{"n_layer": 11, "d_model": 160, "n_experts": 128, "experts_per_token": 2, "d_expert": 128, "d_shared_expert": 128, "activation": "squared_relu", "moe_layers": [0, 1, 2, 3, 4, 5, 6, 7, 8, 9, 10], "router_score": "sigmoid", "normalize_top_k": false, "routed_scale": 1.0, "balance_loss": 0.000395, "balance_bias": true, "router_logit_norm": 2.0, "init_std_router": 0.0153, "lr_router": 0.00123, "vocab_size": 2048, "norm": "rmsnorm", "norm_eps": 1e-06, "tie_embeddings": true, "optimizer": "muon_variant", "lr": 0.0109, "batch_tokens": [65536, 131072, 262144, 524288], "seq_len": 512, "train_tokens": 591800000, "steps": 7180, "dataset": "wikipedia_en"}
Below are experts of layer 3 (counted from 0) of a mixture-of-experts language model. Rows are named router (the router's row for the expert), up (a neuron's input weights, with its number) and show model dimensions 0-159. Each number is 500 + 40 x the weight over its row's rms, rounded and kept within 0 to 999. Numbers have three digits each.
After each expert's rows: "mostly gets" lists some tokens that are sent to it at least half of the time. This comes from a sample of Wikipedia text that the model never trained on.

# expert 16
router:510478484568484472494557436489481431466532516481478498525571515515603562497505546558562503522520515506629536556492521475557494503441534515503431489438550401457444536504454496429500430453470549544477519524510528520519529468525471511541466564529453492557502560539460498474486498480539482452542569516474520505474503479540474491543515447519555440449529480492576552489458494450531549467510532497492472448536501456540546544464431523508486456457460476476460504598457507558487439511519465
up6:532470453535491481523447519631526459457509467436506479489524539524569457429437522508527453507476492529547526507495490467509483470483542498569477450434473470502520441467522472557517463489528488478516429517499442493600494528504485476468452539468412475464626447570539504501512495519514518506532497513439538503458497461467460428505486495481518513400563562531474439468527409485492471509505496421509465490492502478549531555473454494460522504504470516449606571519457463529493540509469511
mostly gets: " creat", " imp", " member", "dependent", " consider", "cell"

# expert 123
router:575462527457527444529452543568554533555514531510485453447543485504572511455504430495503508490484501423460429471510439611462528496496459478462452511513516509491448510463497465482567530451519450534483460546475568476504524497466564510402510533586468485477502509573465589510564515432536505465541448476451434485458424531484474531510539533465478506456571499526496516509545505461488493475573521528506560467520480490503547513434533481509524435457460479518570548567510527496469452454500503
up0:506485534491539556418427488467458546525458466453511433503479471501448544459502451494546544522468492491498443522471545547460569490539549486493524508512516503428541475421421466537512488491556505513550487498547553519490482513430520423446513520534552417499499487428518513497510503547527519520542543471490486547512477468516546464520479493546493421418479516461459442467545476455558511493518467486556527572514563482555514528453407466458420456491483518529545482488473613413472481547465517
mostly gets: "ers", " dis", "er", " player", "^{", "ć"

# expert 25
router:503525435477463533565501551460449526570481510538421479588449470440443446474466483483498516544475591465451472512529512483559557465461479471552459429492482486532520454469566481511449409426520473459490528545493569476498513449536475470464505460443481502465496594525493498477492513508582506488465487510515521438531554469467526525437474493528469426551562469555450530551512489483544556553514554581508535452460454501476445497513503518502539460477514488538434456527540484475420482481500540
up1:498579578495539464541472491544528503489516543488507474535528476591482475560588527463464468515552488532496468571517471508534429501475445495478458506576487448536498526499491398523541500463438511539505497523531418533433481473467474451509447522534471537515589443530512550539510438443422507559480507508481551478452429478498545496451514488477551580547520463537521479484497499485544478428475440563518541470520422455517465552471464430456501485577535481486522526548500488576507482521495482
mostly gets: " so", " 2023", " Ho", " 2024", "92"

# expert 30
router:578536528458540498492513462457517502483525499491538448524554527503427506497481478549566539442538521521487451520526516486529559564488535531428429537540468508520524485513538529466518532529481446492471485485462557560428530468496499540493473440529559460488497481531548533521556522424479569512463525588487511524562550530583438570406483508547539500457538552543479440514543553495604532521485509473466470489525510419488491532482590547517541515476558517525540527499501519447420480494550560
up2:493514580530563502455491514535501489488561507458575466495572496565453527498533557553582448533537485489418524542488520454505438535510571472465533489516513553508545528574538535483517556504506403445516490453467556496476543475525409494462485449546517518465490465498499423544475494430466450468466530535425503488535472531469432506473399491478558503492475485536489455529460525512506501556410479497469463504496422493492508518440471432540513488449539473520546545517517503526546555509450432
mostly gets: " Ra", "62", "ra", "61", "---|---|---|---|", "out"

# expert 109
router:531527533566457495503580490597536536533497456405491539515500531509484510530502437472556545535512486449519499503492462506562511518526519479480512475589418473461422498510521469499475547527498557462553466540551542483500472528519511529521513517472468530460543468481535514414478521497581529483520574545516484499499486448503459466546528467425502440510583560459517471530513491500577543473527479523482538503539511562441524519530550590481515422491415535504556477477511448438530519531384477
up0:471505515480440501440530503465561490509470474500490526561477453478544484532420499477532474485542529529449521507499529508515513515507534507440504514520500517596546483477456444494544545582485525493503434527460534486454438444428466448456463476506484475556490463557524544506534514511514551475439520574464501563517530412467539485466490412490432496446520465463536464410499423521549552546489515508510510535598530493524434484451509443482484579480449492560542523515453581465545428530451474
mostly gets: " bo", " join", "board", " control", " base", " bi"

# expert 62
router:488523477423499515551490502512419448486484520483565530537474455545579550495533496493493435539539476596525499486483511519461514594481482527442486596532482494492471528461506493538582532494513521487412391495526472505476549461514455523454486437568488568509500503469512484530498532557462555492491459495450534511541533484527491557506504463544547552534470567463486463536415488515472510443555502553443489499482556506497539515502506501497479455438515498424474571539577543498544506401443524
up1:430449546521470555533529483586461465414464537552471559501520536548493480523519537595499444514485543541531445537518524490512459487498451549488519502472488503486405527521500418550545552474450553482498517480566499483442556499464546571505488385534493509528470462500568520520492459506514555508454516508461502523481453545523516450526531498428546535477440488542497506492433504531496584439573486454484436515506491546479491475519560441443472566576476491490533546524499526585499511468514502
mostly gets: " when", " while", " follow", " App", " including", " until"

# expert 120
router:410477553482510447555531446476462476480481509489494521565494518520475442550552451527441481551480519566482488551432567520480445466542540506533499550551449553523450531446519483447551512546541513571451448510469483512479491508451590511554422475517452538508477451512482535508469541480494507465477458452476443487466523496523510541526464519489511490521510500462465477501524531524508457521444479517610490430524588507456520485470503451519457524495474540567552500497528571399531632514472499
up0:485503513460535513481509457451526471508550581437465539514488501481552497453545446516523528559524522487465485520516491512495540399543551562520502550483497518526471493478461446485481520579508449565497487565523484461467487484427452471432498511570500504471551435504461539557533506474498513562517525466503466531476449525444491480507516501496534509457452462517419536485515601573502505502532489468588504522633533481506477600440475492477444465497541562534541516542494528497466527555551601
mostly gets: " due", "″", "b", " control", " high", " Ab"

# expert 92
router:509489570484474570475536469490538476454472458541530550551518481427480495468554541521540518484486461469496500533490500451552536497559499528480525462428488527520442428500479531534539498520548548480535538443486509476481474506477510511452550465504461520474483458484532453529462464433459518534491606471482506541474495474519497509536492546407412433409489418435416441439523435564518465536541518484485496518627523523550508549518461502505476439557540541528551465472497538575517506521469493
up0:508494504507504469459490494459498472485490443522474546503472438435463492440507425482521527477547543509428505497462512575517508444574537474488443567518497484457515481476433504499533479506520491526469479499492582478420488490504494485470496483507470467468471474480423551522523559471508568563441571501482499509420578497416489429531560459538577487479414476415503462402527432524520505497520520469475424488549521473458475493491538432486436460532515519494558551544438500499451426550525482
mostly gets: " Sea", " $", " Bu", "ı", " Sa", " 2021"

# expert 47
router:540466482553492524516499526550457470546524524526426586436537522482568525529514483476523438502458483511571518493514512521438436539527474516458449529550522487486507525554573521539458501532488513486493517497512399492539483480524454498564560514476481493483550461457576456557534555559436489485564518501484457500493535502486448517532519487561551523482394437481529513442530520525486507518552561557399464532567544461470478531364456516486518487475526505530518511476479474485592519522462465
up6:567433539468525497521457549444434561479577471499415531431538532501533455521515483545515450473531542540533489484477431526514514495488500481513509467489446470464483448558475512549462502535629546537458509527455465491483524443504507490546463518495497449544533468506525537539468490535520428514524515471475421530511452523480483443595504497541505566412496496452554459496517509524508487466557423561444485550487616517525487510454448499522512542526476420416511521476515466474511482495478437
mostly gets: " First", "у", "st", " Ju", "л"

# expert 46
router:457489474473468530517543427529499476554476614440461508456486490553422523512487491458530553485602517608549497447469495475430544508504518562423482562500457502503501532460452461473461448499531429578533520525479526495520517509421589503551504475473468557516501476558576440483482466475525499489466479563474470468511444471486482426518478497508535512470509525475493519525545457520458512549490493504498523531565399496530549551457497555435479511534468504494508439501540560525505518476546564
up2:510442580483526467481454454492516447478528495401526453429500556519445489476530519477529517485506498618462527531512506480490539483504581470486573514556494492475430534548536487574487526510529473429532456523474547533491490475464457476465466479529513516522552525498544465471517522533532484483533500507483430437470451491469439473437544609532599495440440523494478457482449488490555503470440519448471514537492438513423467484432501510514562484496522431464484465527498478533516580572482559
mostly gets: " D", " d", "D", " Ad", " Do", "d"

# expert 60
router:494519610506518525525431545485539569477570474494608423500499505487494443473559473572512523486482504519496582501500493472450486549450462488480493593456490560511493525528472510527484585472436452496487528486479519529537480519501524511473583554542539445537544482470494438596560533495571445563441483479498527528523471512485528485519531494501480424511473501496504492527468524529474470453537499412553458517593577498487496561531456471489476453577489472549496510529514496479506499494402493
up0:469568527512547550515411466516428439473439503501477524551494493498477452473510439508493498555480502508489491570520544511524484492475535468535489503444464491506526521452459454535520551603522555494498496474498492507432493485444545475366467515476461487513514485485482531548489507511520522641419517449422464523488411492465481458484560492515442474476495495469464487449519510530472542504515535473523521509602539446509504553464422447538478523483403502529552440549528528519478505468498447
mostly gets: " Be", " At", " Th", "tch", " And", " Sp"

# expert 5
router:436492481460500444506498465469495472480580507436506481508549497558515568514461467507501437475483586523561472426524476438502500485485519509438514539544579515507532581516529499554488514501470557574480521456495474522501481523541557528557520446485554569468505489497516539549533529462453470533515453502529506462509421565600492429481512565498492576496448510512464484537535551481452530426470514426475469461511489494477544537514540576440441544525511613502456501445523511496529562517536462
up3:415533535525500484428485470539475453484554447512541408538506474526413442533505490507503415477455510518557466548495462506464532531416465565475490478486558448486550550483486458420480523483525477522575501471501492503505464476501536485524513498554439492556441458454532472466457492460555546491592450506488548500456449509512545521435475559545507457544513534431454464522537456513555466482481432481446431450542451410509475519463533557543575549490489511479500494495507455532532541470525505
mostly gets: " said", " announced", " wrote", " Born", " will", " help"

# expert 80
router:519505495536478438496520517504526527437629504523436457432495509473423543465428535562508515492570445493521445491500533425507486551540453515517475462435522503439515520527561472455449592519525524568485492568530474502497446530483540539483469485424577439522498478481470493411517509556563518534521531476402481476450526508442571487457496518464494468485463531516537503426550513484465575457519450528448438500465478489496506528422488493468514429488477510487495521468491493552469454517513524
up0:514439519543531476448464438508612530422553463525527561541461527486554489446491425508531513468461445468479478482469540497556484447514477410473438546451527488520548462506453459499521545561543494503490507547559546503496478545430493467517552493542532452439489489519478588503548501522558536538442521487509489484487470484442498496457515502495491479419476436472508419447541494446495507512571536490496462456566539443535566555455455429483486475486545536470554556550492543457503456459485509
mostly gets: "ical", "ological", " military", " production", " political", "ology"

# expert 127
router:497513510469502511538492550456420537479539494560451524444439447479544463496517419510537479585556568519483423489502501489466481524488428465504506455523484514505563516483521414542443489475455508503435506582452573449401472521510463543545508471479495456458476527471529503430485544490551464561479500450520448518588470498517476442509452482507431461506581494516470515532428407434475544517551444553476464553537468488577491499541533470515499474519516479546521488460523473491455509541473507
up0:553419551501483501435471541454515504457523497449449542524473512506441542430539427519530519495494450501470425532502462562507481468553556485482533546440431511508507483419489398447541474538510515568519478546568496473502404426444487479435499509529509507546530432530461518569529467426449468537502528496483460503499470518404503445535465507530508527488443422523462527479557486428452519532597479576536516475533473494464525486497492474434524497494507509511567493500492549498502504500524475
mostly gets: " and", " or", " &", " Or", " defeat", " but"

# expert 90
router:451512469468559489467522528516554473462516434460590488475473528490452530464476517544451472487483477521537488463454489479496447562497488493420537451555493529463461516474468496539539498567462558471596489424566496529526497548512483476486504480489540497572570473486480581561495536479517444492494509526533546476486490498479532453547521532432564533472538499409523460494486522467466515393463487487459415470512513566583520466535531564500543435587472532502570511491537405496488536474490497
up0:462483536529468544440455439546551444446493454522401530473461557518460531463493482540567483479525479471485540516506518486560513547565519443502474557488485568525522514453517469604520486492521492517540488568472464518473485492479488405434493501490528490504465522516506489573504572498418533540432554468483501563516526508441437526439533459524497514415470436470492456496542480509485540483534519534519480546455519531550507526454476492473430444531462519512558474566421562450486526475485597
mostly gets: " began", " start", " sp", " back", " married", " open"

# expert 40
router:478531562528440454508524405489510539494466520545514489465503535447551510494512515507513491555573510540539447508535563563470526510564512506485480467481515500430478517530540526460482446528535500553542573502488552542437476480502601455510494526573432501511527541472512573547497440489452514548467465481522491453554433487489497489511526515475526516452502615478516517502523503475628449495453476503525411529571509572507458570524448469453545476509548565533507493495543495560495510570534521
up5:543467497507497481435496494533414452445481492590478489461521495506470510494515592455550508456452435510518460497459556576465504538534567487518472577563491506513414561550517526491443492491502551524525487566532541554500449515506460537527502512496543490486551475521501461558502385484514446520533500498527528491573465529566500509526496543504572522524497527451492428533497449491588448529413405489520483513529494502508451568503467469489436433464501473524525538485518524553467578447507521
mostly gets: "tra", " Bra", " Tra", " con", " Bro", " opera"

# expert 76
router:428461517554567483490439487492471505460504496547527493450489550491413470432516545530524519518510508467472539518424470560480480459463477530510489492496512435461501583421498464459531532548493441500446525535466476437554566488502450548555520542453531468565494427533504495517499513542470500468493443557467578423570529530559547518546449468484565487532500473514525547519542503469496532402479524435467517490487536498539507453489536563489565499566460568516467483497524446553472477553431448
up0:530476538510548528457462458468498475520503440437546503482463449498483490401503454514528454458530489510456508604444491578520501462494561517543501533446504589462576583437495488511493477517522495505525478574441518525528478470466485420465508514555469489508449486488506520561602429501414559518472519520515517494498425500445505481520533391493522524443534458477513457502561509506518477579538538522529542460508479502539568538506524498474544474571489525557538499450528578455495477476484503
mostly gets: "→", "<", " found"

# expert 61
router:442504561516526489544395492535468447535478519495505465553546472445523580524457468430470530486486500519580526476508519588526507467565550527485452470563468464561452576566539599506518558526476481479499491482597527477483502526580492449529497495422453505494569479489527486499512522458545490512556433473441510523520564538476448552525542459509483531515539493477530467469541462526406505523479475499489482568560467543495503542512573467491493516579525496481554489501503486532570526450533514
up0:479497588513524486475400508462511481489485455517448488476501515453501456391561448527542553523525488502463483491485503458488529403535523464457465516496519510555526481415484486461512526502581575559499462560554491523454500484477506409511482417531494477492510450480499480488486514484422515598511544440471423492514498490444519496467494494479456502467457474462513474496533516477465489507533514560496538539617555510541485520431522461445502522565490493541475509554543603424519485479553535
mostly gets: "t", " met", " T", " Na", " election", " no"